Weights of a small mixture-of-experts language model, trained from scratch on English Wikipedia.
Size: 13 layers, width 224, vocabulary 16384, 80.9M parameters.
Below are experts of layer 10 (counted from 0) of a mixture-of-experts language model. Rows are named router (the router's row for the expert), gate (a neuron's input weights, with its number), up (a neuron's input weights, with its number) and show model dimensions 0-223. Each number is 50 + 10 x the weight over its row's rms, rounded and kept within 0 to 99.
After each expert's rows: "mostly gets" lists some tokens that are sent to it at least half of the time. This comes from a sample of Wikipedia text that the model never trained on.

# expert 12
router:33 76 54 51 62 57 73 58 50 48 41 53 58 43 47 61 54 44 52 49 45 54 53 27 42 62 50 36 55 66 57 60 54 56 44 50 50 51 66 44 55 63 55 39 45 52 48 62 50 47 69 42 59 37 56 46 30 51 29 62 50 35 58 49 38 28 34 53 41 46 46 52 62 42 50 55 40 50 61 44 43 46 52 47 60 61 69 54 51 68 51 46 27 42 57 34 52 52 40 60 47 39 47 52 47 35 42 67 47 53 38 48 48 53 47 46 38 57 37 51 43 47 30 54 35 48 62 39 55 68 61 44 49 32 55 54 35 56 50 44 51 39 51 54 67 55 52 65 51 44 42 54 46 64 45 29 34 61 44 32 54 54 50 55 60 48 40 35 52 56 54 35 45 49 70 62 52 40 47 49 48 49 58 60 47 18 53 66 48 47 72 75 36 60 59 51 30 43 45 58 52 40 43 48 52 54 58 63 42 54 54 63 52 30 50 50 51 46 61 61 34 51 39 57
gate0:39 58 67 65 39 55 66 40 37 56 46 47 55 68 43 42 52 58 47 33 43 39 40 39 49 52 57 36 66 50 49 47 61 50 40 52 40 55 56 35 34 52 58 36 44 41 51 58 60 51 36 67 41 51 38 35 48 48 54 53 45 35 44 63 60 39 54 59 43 33 33 34 39 48 54 46 38 43 47 47 44 39 37 45 78 44 74 59 63 48 40 35 50 51 58 18 50 42 46 56 62 41 49 38 56 34 45 44 44 37 34 67 63 28 59 51 34 45 41 56 56 54 49 41 69 53 55 42 61 66 58 51 51 57 48 49 41 44 39 63 53 45 51 45 58 60 47 46 54 60 58 41 70 57 59 40 54 45 56 38 52 48 55 39 51 51 47 52 44 35 47 54 50 63 45 53 30 55 66 58 57 53 24 45 58 33 46 59 54 48 49 39 51 52 47 53 53 52 49 39 63 41 44 50 43 57 41 73 48 40 65 39 39 41 50 35 40 57 48 50 49 54 69 71
up0:56 40 37 60 64 49 49 57 63 40 52 45 49 23 48 55 68 59 56 48 52 38 39 49 58 58 50 54 51 42 31 60 61 65 57 42 39 56 42 60 49 62 49 64 48 57 45 45 41 45 42 50 56 45 40 56 42 49 31 45 53 74 54 50 51 67 53 38 55 52 77 55 52 53 50 36 69 58 47 41 43 43 47 48 31 42 30 47 24 45 47 65 49 39 42 61 65 67 60 47 59 53 66 59 46 46 61 67 64 52 70 41 47 58 44 52 60 44 30 63 32 40 39 67 29 45 54 47 42 62 33 59 47 47 61 46 53 62 54 49 56 49 61 39 53 40 51 61 26 44 46 49 35 42 46 57 56 29 50 56 47 57 60 40 26 47 64 62 52 68 62 43 55 54 56 48 43 36 37 53 39 33 57 58 45 58 59 49 44 53 67 54 37 35 40 33 49 47 54 55 45 48 30 43 50 45 55 53 63 46 49 48 46 42 44 43 59 59 48 47 48 59 43 42
mostly gets: " where", " which", " However", " when", " because", " what"

# expert 11
router:50 62 50 47 52 52 50 48 53 51 53 37 57 39 68 44 57 56 51 50 45 54 53 21 36 56 53 35 49 51 52 69 35 52 49 44 37 55 54 66 51 53 57 60 37 50 50 50 53 35 55 45 52 43 57 51 60 43 46 61 54 38 61 33 43 27 46 33 51 36 56 52 45 59 50 50 68 54 46 53 47 49 47 38 64 69 68 38 67 60 47 61 36 39 50 40 49 44 40 54 35 40 43 66 51 36 55 61 54 31 62 62 36 66 56 55 50 60 42 46 46 43 36 43 46 52 46 58 43 57 46 44 46 68 57 57 42 52 31 51 46 34 74 53 70 50 60 47 52 57 38 47 64 60 54 58 36 48 35 49 53 35 51 60 62 56 43 52 51 62 41 33 48 59 56 36 67 40 72 45 36 39 41 68 39 37 41 55 41 41 46 64 43 40 51 52 55 50 21 50 53 54 66 58 53 63 36 55 52 43 55 50 32 49 45 46 61 37 30 39 48 40 45 30
gate1:46 42 46 52 48 32 60 55 46 34 52 53 43 36 42 50 54 65 25 40 60 55 44 67 57 59 59 42 74 46 58 56 38 43 40 58 47 39 46 56 85 54 60 44 44 52 66 51 48 56 49 42 39 68 39 54 60 46 34 40 57 66 48 51 43 46 38 43 34 60 48 52 53 50 54 26 52 42 59 65 59 35 63 39 52 36 64 43 50 50 51 52 31 35 33 44 65 45 65 47 25 41 56 68 40 47 50 45 39 58 53 67 38 42 59 51 46 39 57 56 67 37 40 38 56 47 45 60 43 52 58 44 50 48 62 52 44 46 43 62 59 44 40 46 54 53 46 52 42 63 35 41 62 54 36 57 43 49 58 67 59 64 43 49 46 66 59 70 47 62 42 42 57 55 73 62 38 53 38 47 51 42 53 43 39 48 49 42 60 47 45 46 39 42 42 46 50 44 53 43 41 34 32 66 54 44 49 32 65 53 59 50 60 52 38 54 66 43 47 39 62 40 57 41
up1:70 74 46 57 48 72 51 41 60 32 54 46 41 40 33 49 44 36 73 55 34 56 59 48 57 56 54 60 44 54 40 54 52 54 64 54 59 72 52 49 44 39 35 38 71 48 54 52 50 49 58 60 41 50 52 54 48 48 52 67 50 46 59 60 52 62 44 55 66 43 49 47 49 52 37 60 48 50 51 40 54 70 35 51 49 63 40 56 52 40 68 44 69 59 55 67 37 45 48 55 62 61 37 22 54 43 56 52 49 41 46 56 41 57 45 49 36 61 38 45 43 52 67 49 29 34 39 58 58 41 44 66 48 46 51 53 50 65 56 44 40 54 54 51 35 41 64 43 60 45 72 48 32 32 63 62 53 52 41 50 45 50 68 52 64 51 48 44 50 46 58 58 50 35 29 45 55 56 52 49 42 58 49 58 61 43 55 44 28 42 49 46 70 60 47 57 68 39 49 42 57 56 53 43 34 52 46 58 65 48 38 71 41 59 61 47 60 51 33 59 54 65 55 56
mostly gets: " role", " writer", " version", " song", " footballer", " politician"

# expert 0
router:38 52 42 37 41 64 64 49 53 51 39 37 51 43 54 44 52 61 55 68 52 39 45 36 43 48 52 41 66 43 63 71 33 55 54 46 63 48 43 62 55 53 45 42 52 33 45 59 20 40 68 46 58 58 34 50 49 42 59 53 53 33 38 48 47 42 32 42 34 44 42 31 44 42 57 53 43 47 73 67 51 58 54 40 72 71 50 74 52 57 72 38 36 54 48 34 37 55 41 59 46 44 51 42 54 35 47 55 40 50 54 63 56 60 52 51 47 43 40 56 42 66 46 46 47 43 54 51 50 68 48 47 43 34 47 45 29 44 61 50 59 41 48 54 50 69 52 65 43 56 39 44 44 54 37 38 26 45 43 38 45 42 66 43 63 35 26 56 60 55 40 59 40 55 34 48 56 47 49 42 47 44 50 41 43 34 49 47 64 41 53 49 34 35 57 53 46 47 44 53 51 51 63 55 58 57 58 47 50 63 40 57 53 53 56 47 41 65 34 42 66 66 56 46
gate0:40 47 33 59 50 54 48 76 57 41 45 53 40 49 60 62 56 51 53 59 58 51 57 55 54 42 66 59 47 46 35 55 49 45 54 52 31 55 39 46 53 58 54 44 49 54 39 52 44 34 58 58 51 64 49 36 52 70 44 36 45 46 60 45 34 78 48 49 49 63 59 48 46 44 45 31 47 61 55 67 42 44 40 43 51 53 62 45 55 44 45 48 41 48 36 39 49 67 52 54 52 51 48 54 48 40 64 66 33 46 51 53 31 52 53 54 68 56 43 53 48 56 53 65 64 64 51 56 49 66 39 51 59 56 57 46 51 26 58 65 57 58 44 51 54 61 47 68 56 56 62 58 38 51 24 63 53 57 47 56 41 48 41 34 59 59 51 56 51 47 65 49 54 62 38 58 48 57 62 49 65 65 59 79 36 67 56 51 45 32 55 50 62 55 65 47 71 36 44 35 55 60 49 49 59 54 39 45 56 67 62 45 49 54 68 72 58 65 26 67 46 49 43 60
up0:63 52 25 27 69 48 54 43 54 38 47 56 59 46 47 46 51 44 46 45 56 46 42 53 37 64 48 34 45 52 63 57 53 24 44 47 44 58 43 39 59 44 40 23 50 39 44 38 40 45 60 39 62 48 45 40 48 49 36 58 57 38 60 65 42 54 54 43 45 27 57 51 44 61 47 79 61 47 25 52 60 47 59 41 34 50 50 44 41 49 43 57 55 43 66 54 48 46 59 49 62 60 60 39 43 62 60 41 57 56 47 46 64 47 39 44 32 42 43 50 48 53 60 54 41 38 63 43 20 56 51 47 37 59 63 54 52 43 54 53 53 45 59 45 33 34 71 37 46 40 58 39 64 46 58 60 56 38 56 53 35 57 77 50 51 56 59 49 36 60 58 69 40 55 63 54 49 34 67 51 53 51 30 47 53 62 47 38 50 42 49 61 63 50 62 61 40 68 45 48 49 51 54 49 56 59 59 61 64 53 65 41 66 43 48 52 54 45 54 45 57 59 54 37
mostly gets: "°N", "°W", " ft", " sq", " mi", "%"

# expert 4
router:51 63 53 70 31 60 44 58 58 51 60 42 47 50 46 42 34 36 58 50 55 40 41 52 51 50 40 56 59 36 63 61 60 39 51 49 64 57 43 53 55 44 57 52 45 59 56 68 52 53 60 44 48 52 55 39 58 63 53 46 62 43 57 52 36 48 36 61 56 48 55 54 57 44 48 46 47 49 29 68 49 58 68 53 79 70 51 41 45 57 43 34 41 47 35 47 46 39 49 69 54 47 56 38 55 54 41 75 37 67 52 58 53 53 42 51 42 42 52 64 64 70 48 66 35 45 49 53 27 47 43 53 30 52 47 47 35 73 42 50 41 35 52 41 58 69 62 61 52 52 58 36 63 74 40 31 45 38 42 43 53 54 51 62 61 56 35 53 51 72 51 39 50 61 48 59 55 39 59 53 37 50 46 55 36 54 49 55 43 36 41 71 51 42 64 74 40 53 44 49 47 64 63 58 54 38 62 47 50 48 42 45 34 63 52 41 48 51 62 59 57 49 47 59
gate1:55 50 54 48 32 55 42 58 35 52 44 46 37 47 47 36 46 40 61 51 45 57 51 38 49 49 53 54 55 47 66 47 49 47 58 46 48 46 52 61 60 59 40 49 48 33 55 45 56 57 51 41 57 38 44 56 49 74 57 45 51 53 73 26 61 63 71 47 58 57 47 41 36 43 52 55 69 60 54 65 52 63 59 50 54 44 46 45 40 54 67 49 53 30 39 49 63 44 46 71 40 45 61 44 53 52 45 38 30 57 42 28 54 36 62 64 45 48 39 46 56 52 35 59 35 62 41 58 53 35 65 56 52 66 50 40 30 53 63 58 38 44 56 57 58 58 45 19 64 58 69 62 38 48 48 45 61 52 42 51 28 40 57 47 65 77 35 44 47 49 52 53 36 62 42 54 40 49 63 51 32 51 58 53 43 43 47 64 51 44 50 48 58 30 45 44 32 46 54 60 42 60 54 54 54 64 45 42 45 54 50 40 69 55 72 46 37 62 69 44 51 58 47 53
up1:57 45 64 41 59 47 52 44 43 54 32 41 62 47 51 45 43 54 40 69 40 40 54 49 46 35 47 39 46 38 42 41 67 42 32 57 48 58 45 60 45 44 55 63 44 48 55 61 40 36 55 52 53 51 39 56 64 67 58 58 52 47 46 48 59 59 72 44 56 61 55 49 40 50 39 48 59 70 55 61 47 43 55 53 50 56 46 32 50 74 32 48 46 46 48 60 67 53 52 54 52 54 63 44 56 63 52 35 39 55 63 50 43 55 53 55 32 67 53 28 38 60 57 64 67 42 21 39 55 43 66 59 44 40 29 52 55 39 58 56 44 43 52 48 56 55 58 25 49 56 51 51 42 43 50 66 49 56 50 49 47 49 51 58 35 54 31 40 36 54 50 60 30 56 40 51 57 49 69 49 59 40 36 59 42 56 44 67 59 47 54 59 53 70 46 60 48 52 49 54 46 35 57 46 40 30 52 38 63 36 74 66 49 66 52 38 41 63 44 55 60 73 43 44
mostly gets: " de", "ă", " del", " la", "а", "í"

# expert 13
router:47 60 41 55 52 43 59 42 49 46 66 64 57 53 36 47 62 37 51 54 59 41 53 50 33 40 56 46 59 49 48 60 52 65 32 47 64 52 60 35 61 50 69 37 47 55 55 64 41 35 54 44 72 64 30 59 33 49 49 51 53 37 56 51 39 25 54 44 54 42 53 47 49 42 46 49 43 42 59 61 41 49 46 40 45 47 56 48 79 46 35 51 30 48 51 31 70 48 47 25 52 52 58 62 55 55 56 60 56 44 47 28 38 53 66 46 41 39 54 52 54 55 40 45 41 53 48 37 34 59 48 44 43 45 46 43 36 65 43 44 55 40 50 47 59 74 62 63 40 53 38 50 50 63 42 61 31 66 51 62 57 50 39 46 48 47 46 50 53 61 71 53 36 58 60 43 49 49 53 22 38 33 44 56 42 38 44 53 41 67 52 70 29 30 53 49 45 35 42 48 51 51 50 60 53 41 53 47 44 56 35 48 41 35 37 32 50 57 48 58 45 49 54 57
gate1:56 47 57 40 71 44 44 74 49 55 43 31 55 63 48 55 46 47 46 46 57 48 33 48 45 43 52 55 48 65 50 52 44 58 51 44 41 53 59 49 51 49 54 54 45 37 31 63 59 44 62 49 74 55 48 59 42 50 69 41 57 52 59 27 56 49 62 39 54 48 57 62 59 51 53 47 53 32 55 35 46 54 55 65 39 55 71 49 59 34 49 61 54 54 40 31 73 40 48 66 51 60 55 52 29 58 53 49 44 57 44 36 58 52 58 42 69 65 48 51 45 24 45 51 49 49 56 62 34 45 51 67 64 56 64 62 51 62 55 45 28 66 53 52 45 62 55 33 55 51 38 55 54 53 50 20 46 49 59 41 38 38 52 53 60 40 47 52 58 55 56 55 57 56 62 68 61 57 71 48 37 59 56 63 61 35 56 49 47 44 47 44 61 40 64 50 38 35 57 45 63 48 50 61 38 46 69 32 47 51 46 52 58 51 51 46 74 57 39 61 57 48 33 52
up1:48 49 57 40 70 61 56 64 49 54 41 34 49 45 61 54 64 47 38 40 62 48 47 51 38 60 41 63 48 76 51 58 38 52 48 44 53 62 65 34 46 56 60 69 72 51 48 61 50 38 51 50 61 56 46 68 47 58 50 37 66 47 68 53 44 35 60 52 65 56 41 69 61 53 53 48 72 43 52 65 50 59 61 51 35 55 73 69 46 47 67 44 62 40 45 40 53 46 48 50 57 57 57 41 43 64 54 62 41 55 48 51 58 57 53 58 50 46 48 59 51 29 48 58 24 36 45 68 57 45 56 64 52 53 49 56 56 56 52 23 42 57 47 59 31 51 56 30 51 57 59 47 48 62 49 16 46 65 67 32 47 48 50 43 53 43 60 44 54 57 50 52 49 52 64 50 58 43 56 38 52 48 58 54 69 43 63 41 43 43 43 49 50 40 54 39 48 42 55 53 69 48 36 49 51 52 54 32 41 48 37 45 49 58 62 51 56 55 52 44 54 56 29 67
mostly gets: " Lee", "ić", " Jones", "ović", " Kim", " Taylor"

# expert 8
router:39 41 28 54 48 51 66 52 21 59 46 32 56 46 46 63 58 64 67 67 56 41 36 51 60 39 46 41 45 47 56 53 52 71 42 56 66 59 54 42 68 46 56 55 51 50 54 57 44 53 47 48 65 63 38 58 65 50 46 62 41 63 69 49 50 56 47 49 35 68 53 33 44 37 49 56 37 49 54 64 41 48 61 52 54 62 57 52 52 67 36 45 36 41 38 30 64 52 41 46 41 25 27 44 66 47 40 45 50 35 58 42 46 54 67 57 42 50 50 49 54 44 47 52 43 56 41 58 39 46 57 49 48 53 60 46 36 62 48 51 60 47 65 48 71 44 48 54 65 61 58 52 66 67 35 59 52 63 57 37 45 54 69 62 42 43 58 35 63 67 40 55 33 61 55 72 56 54 51 48 44 38 62 47 60 45 47 48 57 67 40 50 46 47 50 58 40 41 41 52 56 49 62 62 37 44 49 43 37 53 44 51 48 57 50 23 50 50 58 66 53 60 47 40
gate1:43 43 39 38 43 44 50 39 44 54 48 76 65 51 52 38 56 37 63 41 40 63 53 43 49 26 50 50 46 44 47 45 48 72 42 49 57 58 55 40 68 47 50 42 53 44 62 70 36 48 32 51 67 57 74 62 44 52 57 46 57 52 47 47 63 44 55 56 29 65 54 36 49 39 46 73 42 57 46 51 45 47 58 36 41 49 32 59 64 58 41 48 49 51 41 55 50 46 49 46 49 57 56 44 48 48 64 39 51 59 47 70 42 59 34 66 53 53 53 35 33 68 41 40 41 41 49 37 42 51 40 50 62 63 52 26 54 41 44 45 49 54 35 46 66 69 45 64 63 65 55 51 49 55 44 42 47 40 38 47 31 55 64 44 57 44 40 42 54 37 38 51 51 36 60 58 62 57 60 54 49 53 53 57 45 40 50 65 46 67 48 58 33 52 63 33 37 60 41 36 51 51 52 44 39 24 40 58 50 52 40 55 58 47 51 52 72 42 40 35 42 48 62 58
up1:51 61 60 63 56 57 52 52 66 43 46 38 45 53 48 53 42 60 44 59 47 31 48 51 53 67 65 49 44 39 49 55 62 39 47 63 47 38 47 48 53 45 57 47 31 68 58 52 52 60 80 58 59 44 46 46 56 45 39 53 42 44 28 48 38 37 48 40 72 39 61 50 54 49 51 47 48 59 49 47 51 68 53 68 50 46 41 61 47 44 58 52 60 57 48 32 53 47 61 67 64 56 77 31 29 48 53 52 64 57 43 39 59 42 69 33 44 47 53 66 51 48 49 70 59 59 58 70 37 57 65 50 46 35 51 66 52 41 43 64 49 44 40 46 52 31 42 42 50 32 48 44 54 37 51 52 47 46 45 45 43 38 46 37 35 56 47 48 29 43 41 50 57 53 44 47 48 39 50 31 52 38 57 44 53 60 50 55 50 39 43 72 64 35 35 71 70 54 56 51 42 56 43 27 51 65 52 48 48 36 54 54 45 44 44 62 37 47 66 40 52 52 41 33
mostly gets: "202", "201", "199", "198", "196", "200"

# expert 5
router:46 51 62 34 41 56 45 57 46 50 64 46 41 48 34 44 54 49 52 46 53 63 54 34 62 64 43 44 27 44 50 77 53 59 43 62 51 46 62 59 42 69 67 53 55 34 60 72 64 52 44 55 44 64 55 53 58 51 44 50 51 38 56 41 43 48 40 33 44 71 57 33 32 46 49 63 27 57 66 57 47 32 49 43 57 42 51 56 60 52 41 42 40 42 32 53 54 39 47 57 61 42 36 43 72 41 48 57 44 39 50 42 29 56 66 55 29 49 49 53 70 45 39 54 59 70 61 36 53 55 40 33 49 46 50 59 32 61 40 39 54 44 70 54 49 54 52 63 32 57 37 38 54 57 51 53 48 48 46 50 45 60 57 57 55 52 39 60 61 49 46 44 33 62 50 54 72 44 64 51 51 46 45 61 53 49 46 41 56 48 37 54 42 49 57 41 60 42 42 34 42 47 53 61 47 49 49 54 50 32 45 62 54 37 54 35 66 59 57 50 33 52 43 27
gate0:54 37 53 55 47 57 33 53 70 42 44 42 55 51 46 49 61 34 44 63 40 53 54 37 55 59 49 64 59 54 50 54 49 55 56 61 45 17 67 56 38 72 49 35 34 51 53 46 50 31 62 51 51 62 41 27 52 52 40 48 45 62 57 39 46 57 41 57 56 62 49 44 60 37 41 49 49 52 57 51 47 50 51 42 36 44 28 40 53 58 25 41 36 53 56 41 68 62 60 56 49 44 45 57 62 58 43 42 71 64 65 38 57 47 53 47 59 67 54 33 58 53 60 39 49 60 47 61 37 54 24 64 62 69 53 58 43 53 56 51 44 34 39 47 66 54 56 51 50 56 57 43 41 54 53 48 57 24 46 40 56 39 69 43 40 54 50 64 48 31 47 41 50 42 57 46 53 68 43 69 52 39 60 55 71 46 40 33 63 58 36 51 53 48 52 61 47 60 64 39 60 54 51 60 33 57 49 49 63 44 43 56 41 46 46 47 52 51 45 45 38 47 36 44
up0:41 53 41 52 48 42 70 48 36 51 70 74 40 60 46 79 45 58 62 42 57 51 43 45 51 31 53 38 54 51 47 52 49 50 55 33 38 62 32 32 62 39 54 59 55 54 33 54 43 56 46 65 60 55 53 52 50 43 56 47 57 50 28 61 65 53 64 48 57 55 53 51 47 55 56 46 44 40 47 57 72 68 44 57 67 49 60 49 44 43 69 52 54 63 44 50 41 45 41 38 49 57 49 59 49 50 55 72 30 57 46 59 37 57 45 45 53 51 52 75 44 41 50 60 52 50 55 39 52 31 77 48 44 45 56 33 40 38 62 55 47 57 43 60 40 35 54 54 59 40 48 34 56 40 72 51 47 55 49 69 44 51 48 68 56 42 51 53 39 62 45 59 49 56 48 46 49 43 48 27 45 55 19 45 57 62 63 66 43 43 65 41 44 46 53 47 46 46 50 63 31 45 54 46 46 43 44 42 51 55 35 36 55 58 43 44 60 35 61 50 45 48 70 36
mostly gets: " well", " different", " top", " non", " black", " long"

# expert 7
router:40 50 63 38 51 58 62 58 28 60 53 58 41 36 45 58 48 57 59 50 56 52 33 49 55 48 63 57 49 44 48 63 45 52 47 50 67 31 60 49 47 39 51 51 59 39 51 46 39 38 62 47 56 59 34 34 37 55 33 86 65 53 43 46 47 31 57 52 55 38 65 39 46 49 58 53 50 56 58 54 48 75 42 51 63 70 69 38 45 46 54 39 45 54 36 47 43 56 55 49 45 34 50 39 51 41 50 53 54 40 59 57 47 45 50 75 53 59 48 60 56 38 48 39 28 45 62 57 35 52 47 53 41 43 52 39 35 50 53 56 31 35 51 45 55 66 56 52 37 53 54 27 47 52 32 44 49 51 37 50 47 49 58 35 48 40 41 50 34 59 57 50 41 55 50 60 45 44 65 45 42 47 44 64 39 35 45 41 51 57 63 66 47 58 68 54 62 35 45 35 52 61 58 51 51 45 44 51 54 50 37 80 44 63 48 41 57 62 44 62 60 72 43 53
gate0:68 62 58 59 59 47 48 53 40 55 64 34 46 62 51 36 38 56 60 52 30 39 54 55 30 82 63 46 63 66 48 58 47 60 44 61 62 46 57 37 57 40 50 45 41 40 33 55 45 49 50 25 44 52 57 46 51 32 45 57 42 40 42 45 60 44 38 41 59 46 67 59 44 35 43 53 48 44 51 61 53 58 47 40 53 49 51 45 68 52 60 43 60 46 36 50 60 51 67 44 30 57 43 52 51 50 65 36 45 41 45 34 53 59 58 46 62 49 42 54 37 54 53 40 49 56 62 51 45 57 56 53 36 61 58 33 44 54 44 62 38 31 48 36 60 43 59 38 47 65 60 40 44 69 48 56 50 42 18 43 31 33 55 57 48 48 39 42 56 54 65 28 50 50 45 62 51 61 43 47 38 57 52 46 37 43 59 49 36 45 38 52 46 42 34 46 60 47 34 34 60 51 35 46 54 47 57 57 57 32 70 54 45 53 60 53 61 59 36 45 45 47 52 58
up0:60 46 52 41 46 61 37 61 50 40 53 40 63 64 45 40 38 60 45 41 61 58 58 56 54 57 46 51 66 36 53 50 55 60 36 26 66 43 61 52 46 47 65 54 40 32 53 60 40 46 57 53 40 58 37 39 47 66 47 46 50 64 69 61 45 46 44 67 65 70 44 33 42 55 53 51 65 45 64 50 39 61 62 52 47 61 69 31 48 44 47 61 27 53 70 44 48 41 45 49 53 57 41 28 45 41 57 52 50 58 55 31 52 47 39 61 54 57 42 49 43 64 46 41 68 57 64 35 41 60 49 52 61 37 54 47 50 55 54 64 36 52 38 58 50 43 45 47 43 49 65 55 51 38 60 65 56 50 44 53 54 60 40 55 65 57 35 50 65 61 52 25 50 49 63 43 46 59 63 39 54 57 65 59 63 50 59 39 63 38 46 37 48 56 25 63 53 55 72 65 63 44 57 49 40 37 52 49 43 54 42 40 60 51 62 56 61 56 50 41 60 33 45 36
mostly gets: "In", " In", "On", "born", " throughout", " in"

# expert 15
router:33 47 47 42 53 47 50 54 54 53 52 54 49 54 62 59 58 44 60 68 62 38 35 47 54 58 56 29 36 41 55 91 51 55 60 61 69 45 47 49 67 54 58 60 46 35 40 62 61 43 73 44 54 40 41 52 48 53 34 59 48 38 51 54 46 59 39 42 31 59 53 34 50 32 51 54 58 54 46 54 48 51 66 42 63 54 63 66 50 54 63 45 51 62 50 45 54 39 44 48 51 52 44 49 58 41 51 56 42 58 49 60 56 59 48 65 27 57 56 70 43 60 58 68 27 43 58 42 38 55 38 48 49 42 52 39 39 54 25 29 52 23 49 49 67 56 57 68 45 49 63 50 51 49 36 48 45 50 48 38 62 45 54 43 46 32 47 28 50 55 35 49 52 48 51 47 62 56 54 34 53 41 49 44 63 50 20 49 52 46 57 55 39 47 55 68 60 44 55 46 47 69 53 51 64 43 62 59 44 48 35 51 52 46 38 46 49 47 55 53 61 60 39 40
gate0:57 70 68 49 35 56 39 66 42 47 51 42 62 58 47 48 54 59 54 65 61 63 39 65 48 56 58 37 60 40 46 29 61 57 52 61 58 38 50 53 44 55 55 41 55 51 48 28 36 50 73 60 46 55 53 49 79 50 63 72 56 54 57 37 34 54 47 50 50 57 57 44 38 50 52 52 48 58 57 38 61 47 39 44 62 58 37 37 57 38 46 59 71 75 56 56 69 51 45 47 49 45 47 30 41 51 53 43 48 41 56 52 65 52 45 44 49 41 37 67 44 64 54 55 55 52 73 61 42 64 66 48 44 48 61 42 46 43 49 52 40 41 51 50 53 41 51 64 34 51 44 51 43 75 46 42 63 45 48 59 37 45 35 60 41 36 35 40 39 36 49 43 58 50 38 31 58 59 42 56 59 38 53 67 42 49 44 52 46 42 46 55 38 42 46 54 57 27 62 69 39 50 44 55 59 61 56 48 45 64 51 46 46 37 64 48 49 57 52 61 55 74 43 38
up0:40 31 60 46 61 47 45 38 55 68 50 48 50 46 59 45 46 41 40 59 40 33 43 40 46 45 48 39 60 52 49 45 48 47 33 55 56 44 48 45 63 49 49 52 67 54 36 35 43 53 42 67 58 49 55 48 55 39 59 59 43 36 33 47 46 56 36 52 56 57 43 55 62 56 59 60 48 52 50 68 67 37 48 47 45 46 53 37 64 64 36 69 43 62 49 50 52 48 45 34 73 67 50 58 44 63 59 37 49 37 54 45 71 50 46 61 71 36 58 60 38 64 43 39 55 47 55 53 42 66 50 15 60 68 47 47 56 48 52 49 67 53 52 47 45 53 33 53 40 43 37 31 35 49 57 52 33 64 81 55 48 46 44 45 48 56 48 32 66 38 34 49 40 48 42 56 55 45 63 40 51 66 49 48 49 50 52 52 44 42 55 45 58 48 31 52 44 40 45 55 57 31 55 53 74 43 40 51 53 50 57 34 59 58 38 69 49 55 52 58 52 39 40 33
mostly gets: " very", " or", " are", " commonly", " be", " often"

# expert 10
router:51 44 49 66 65 48 65 69 25 50 62 48 45 33 56 40 55 56 57 35 58 49 35 44 54 61 64 35 55 57 56 65 48 52 37 47 51 68 52 43 45 31 57 57 52 60 63 61 52 43 60 41 47 47 57 47 38 42 51 47 55 59 48 41 57 38 56 27 28 54 68 32 42 54 53 57 47 27 41 70 54 53 57 56 57 66 51 44 54 42 49 55 44 61 45 12 50 50 45 32 42 40 48 54 42 44 57 71 56 30 60 53 57 56 50 56 33 31 53 53 63 44 47 54 55 53 58 55 26 55 48 48 49 58 55 50 41 43 50 42 59 43 45 61 57 73 48 56 46 43 50 52 58 71 38 53 58 51 47 32 48 54 57 43 48 35 37 52 50 45 43 46 37 65 58 62 54 50 55 56 42 50 40 68 37 44 48 48 59 68 34 58 29 38 46 45 55 51 52 47 59 66 55 68 48 55 44 44 53 46 54 42 35 52 54 38 39 59 49 55 55 71 39 58
gate0:45 47 77 55 64 60 46 53 42 49 74 44 58 51 47 47 35 63 52 43 59 64 28 29 68 48 41 45 31 52 55 54 44 56 37 46 58 47 54 49 28 47 44 38 50 42 52 60 57 25 45 61 63 56 55 57 54 48 63 55 55 53 51 44 48 52 38 48 44 69 42 55 61 47 49 33 47 51 72 46 51 33 67 46 60 59 28 56 38 46 45 63 43 52 48 54 57 44 43 49 36 51 35 52 51 30 56 49 54 55 52 58 51 71 45 65 49 43 46 62 61 43 51 55 43 57 50 29 49 58 64 54 53 55 54 57 43 54 59 51 67 53 53 66 76 52 22 57 54 61 43 67 47 51 61 50 47 65 44 38 49 51 52 46 51 38 47 53 63 58 48 37 48 57 39 68 53 61 47 51 50 48 24 54 61 46 33 60 35 56 45 35 43 48 58 58 45 50 48 59 42 54 44 44 46 40 36 58 63 43 34 43 51 41 49 52 42 66 47 45 41 38 24 40
up0:49 52 61 50 37 58 45 58 49 52 34 62 23 47 45 49 72 38 59 54 29 35 55 48 55 38 52 43 58 60 49 28 50 53 45 44 52 54 51 49 58 39 58 54 47 55 46 54 39 53 39 17 52 52 41 57 49 55 53 44 63 39 42 62 63 50 57 46 67 42 45 45 52 60 36 53 59 58 28 63 36 66 32 49 61 55 70 50 61 52 56 47 58 41 52 52 51 48 68 38 53 59 60 58 48 69 33 67 46 44 46 42 40 35 46 52 60 42 40 52 44 60 57 59 43 23 40 54 47 53 29 61 47 44 55 35 52 31 64 35 58 57 42 36 24 72 55 37 51 33 52 49 48 63 38 49 44 48 57 49 63 39 52 28 69 46 45 59 42 39 43 60 40 38 50 61 49 50 55 55 45 47 43 41 60 39 55 40 62 42 32 56 54 50 57 51 55 52 53 49 44 66 45 63 41 69 44 51 51 48 52 53 49 54 54 47 56 59 41 57 64 53 66 53
mostly gets: " ", " −", " £", " $", "_{", " #"